config.toml
d_model = 384
moe_layers = [0, 1, 2, 3, 4, 5, 6, 7]
lr_router = 0.00026
optimizer = "muon_variant"
batch_tokens = [32768, 65536, 98304]
dataset = "wikipedia_en"
Below are experts of layer 5 (counted from 0) of a mixture-of-experts language model. Rows are named router (the router's row for the expert), up (a neuron's input weights, with its number) and show model dimensions 192-255. Each number is 50 + 10 x the weight over its row's rms, rounded and kept within 0 to 99.
Before each expert's rows: a language model's description of what the expert responds to. This comes from a sample of Wikipedia text that the model never trained on.

# expert 54
Word-internal pieces, especially v, av, iv, ev, within foreign or rare names, e.g. Rosvall, Helvetic, Flavio.
router:37 68 49 50 41 61 51 53 29 59 50 20 43 45 67 38 23 58 39 61 50 55 44 51 45 51 53 51 41 58 53 42 26 59 52 46 51 52 45 29 62 54 50 30 45 54 49 46 61 35 49 41 56 44 51 50 52 52 46 65 42 46 33 50
up0:50 53 57 53 69 48 68 54 30 48 50 44 54 39 48 69 42 40 57 45 45 64 55 34 63 43 69 57 43 33 51 52 51 48 58 56 38 42 48 53 63 54 71 37 59 63 39 28 44 60 53 62 53 52 47 40 58 56 52 52 59 29 39 41
up1:55 58 40 60 62 55 49 47 38 43 51 36 53 46 61 48 47 64 34 52 61 42 35 54 56 53 47 50 56 61 41 51 32 63 46 51 50 55 55 44 47 45 53 57 48 47 61 45 57 51 52 53 35 32 48 43 46 60 49 41 52 48 44 38
up2:48 38 44 54 46 57 41 49 46 48 31 40 53 47 48 56 37 40 66 56 55 40 24 54 56 60 58 61 55 43 57 42 46 59 53 58 52 43 53 48 65 75 46 44 42 59 56 73 55 53 52 10 59 57 62 23 51 37 55 54 52 58 40 60
up3:33 50 57 31 69 53 44 58 32 53 55 49 42 37 69 55 38 48 52 41 55 51 40 43 46 44 50 52 32 64 36 61 35 57 61 52 51 49 49 42 50 76 61 41 55 51 64 51 41 50 54 61 42 56 63 68 48 63 54 72 43 37 44 51
up4:64 49 63 46 40 27 51 63 27 51 47 49 56 44 47 48 54 50 57 44 43 24 39 48 57 43 47 50 43 53 32 48 39 51 53 30 64 54 16 45 44 54 34 54 46 46 39 32 37 38 44 45 41 64 60 59 44 62 51 45 62 61 59 58
up5:65 61 38 31 54 42 55 48 51 44 40 40 38 61 60 49 51 39 58 54 39 56 45 49 52 51 36 38 25 48 47 45 58 75 37 35 52 55 45 58 38 51 57 56 50 54 45 56 46 52 56 51 61 42 53 53 50 55 63 51 37 32 52 61
up6:55 45 37 43 53 60 41 50 38 39 50 25 53 45 47 44 36 54 45 57 49 49 34 36 61 52 41 36 60 57 64 31 54 61 55 49 59 52 71 36 58 52 42 32 63 46 70 50 39 58 44 42 59 54 53 42 27 36 64 44 35 46 52 51
up7:41 99 52 51 39 54 64 42 52 53 60 36 60 48 59 40 42 61 46 46 41 46 37 63 53 38 51 45 24 55 50 47 51 52 45 54 44 38 59 35 60 44 47 49 56 64 52 47 48 22 61 52 46 62 46 67 49 60 55 48 74 43 46 41
up8:46 65 32 62 43 56 32 49 61 53 47 28 43 45 43 45 67 20 58 41 39 44 49 44 44 43 46 42 49 48 49 52 36 44 38 51 45 40 57 47 47 39 63 51 56 40 35 58 55 48 59 40 47 57 51 28 24 53 61 51 63 47 45 58
up9:48 46 43 46 44 57 51 52 43 43 43 42 70 37 56 63 50 67 47 49 61 28 54 49 53 68 42 55 54 37 61 55 33 49 60 32 34 68 62 38 52 41 39 58 38 48 54 26 48 55 35 49 66 61 37 51 35 47 60 68 55 42 41 52
up10:54 67 44 49 46 41 67 45 45 56 60 36 55 35 63 59 36 34 49 49 53 43 36 55 42 37 56 54 42 53 49 38 52 51 48 37 40 38 58 49 58 47 41 40 63 48 40 54 56 37 61 50 49 25 64 44 53 39 35 66 53 50 51 55
up11:52 56 72 67 28 52 57 49 48 64 69 39 51 62 59 45 48 54 52 60 30 56 38 41 58 55 38 49 38 50 55 72 54 41 41 48 41 40 59 39 55 50 67 54 59 53 58 35 60 53 42 48 50 52 46 00 50 66 64 56 42 47 53 26
up12:50 56 53 47 41 67 47 61 52 47 51 43 53 39 85 45 42 58 47 77 36 66 45 57 43 48 74 59 41 38 40 48 51 53 60 51 49 52 64 32 67 42 36 42 60 68 55 45 43 32 57 54 51 52 45 38 46 59 55 42 61 57 48 27
up13:42 60 54 43 66 61 48 53 45 72 63 55 40 51 44 59 39 58 73 45 57 51 35 68 64 31 46 54 50 48 52 73 47 35 37 55 57 46 43 54 58 60 68 56 48 41 47 40 81 62 36 51 58 62 51 44 63 59 66 28 34 45 42 50
up14:62 51 52 37 68 66 54 35 51 58 52 35 44 46 46 63 58 39 57 47 49 55 31 59 42 53 63 54 54 43 55 54 50 40 54 52 55 20 67 50 42 48 57 27 48 48 50 43 44 64 45 56 68 45 53 43 55 37 54 50 42 66 63 67
up15:53 48 48 57 33 48 44 52 41 61 43 49 56 41 80 43 46 67 46 55 50 53 49 54 40 51 39 45 40 45 57 47 51 66 51 43 48 56 55 23 49 46 52 72 42 48 46 61 56 43 43 54 58 56 52 49 38 50 51 54 48 55 46 49
up16:28 52 46 70 52 51 64 53 34 50 71 55 62 27 54 56 60 52 43 62 63 49 32 30 58 46 31 43 55 67 52 54 45 46 66 57 61 48 68 56 57 43 32 36 45 72 46 45 76 46 54 20 38 47 48 50 42 52 59 55 62 36 50 55
up17:38 61 54 53 58 43 58 56 39 60 40 49 46 33 64 42 55 38 51 50 61 37 52 36 50 32 58 68 33 52 41 60 44 52 51 59 57 44 55 34 58 45 52 53 56 44 41 56 47 50 58 56 41 57 62 44 55 57 48 60 48 37 58 63
up18:36 57 45 49 34 65 40 65 42 72 49 41 56 63 60 57 46 53 55 52 62 48 43 71 57 58 43 71 38 52 43 75 55 59 54 68 68 50 45 50 71 61 51 63 63 56 57 46 45 55 47 50 44 52 56 51 52 57 51 43 52 65 46 47
up19:39 56 41 35 66 51 50 40 41 60 41 26 51 42 75 42 36 51 42 38 53 47 57 44 49 55 63 53 39 56 52 43 35 61 46 48 37 62 52 45 53 48 53 39 78 66 59 49 68 35 53 51 38 44 51 45 61 41 28 57 60 39 53 52
up20:52 52 43 51 46 54 38 56 44 56 69 28 62 68 57 45 44 28 42 52 55 36 55 60 61 43 50 42 51 50 56 55 52 45 38 56 38 43 45 41 60 29 54 54 25 49 50 41 49 32 49 40 40 53 44 52 44 59 39 59 54 59 40 59
up21:44 54 34 36 47 61 49 55 37 30 56 56 51 49 42 43 60 60 39 50 72 59 40 47 45 57 20 61 47 49 51 59 23 51 48 60 53 62 49 56 47 41 42 45 46 39 47 35 57 44 30 45 51 55 62 65 49 52 62 59 41 36 39 59
up22:56 42 61 66 41 52 46 53 41 43 52 36 60 45 53 55 46 53 49 60 53 52 39 55 50 49 43 69 58 58 55 49 47 59 47 37 56 39 57 38 58 44 51 48 61 55 49 50 57 61 46 62 36 59 54 62 61 59 57 58 36 58 43 35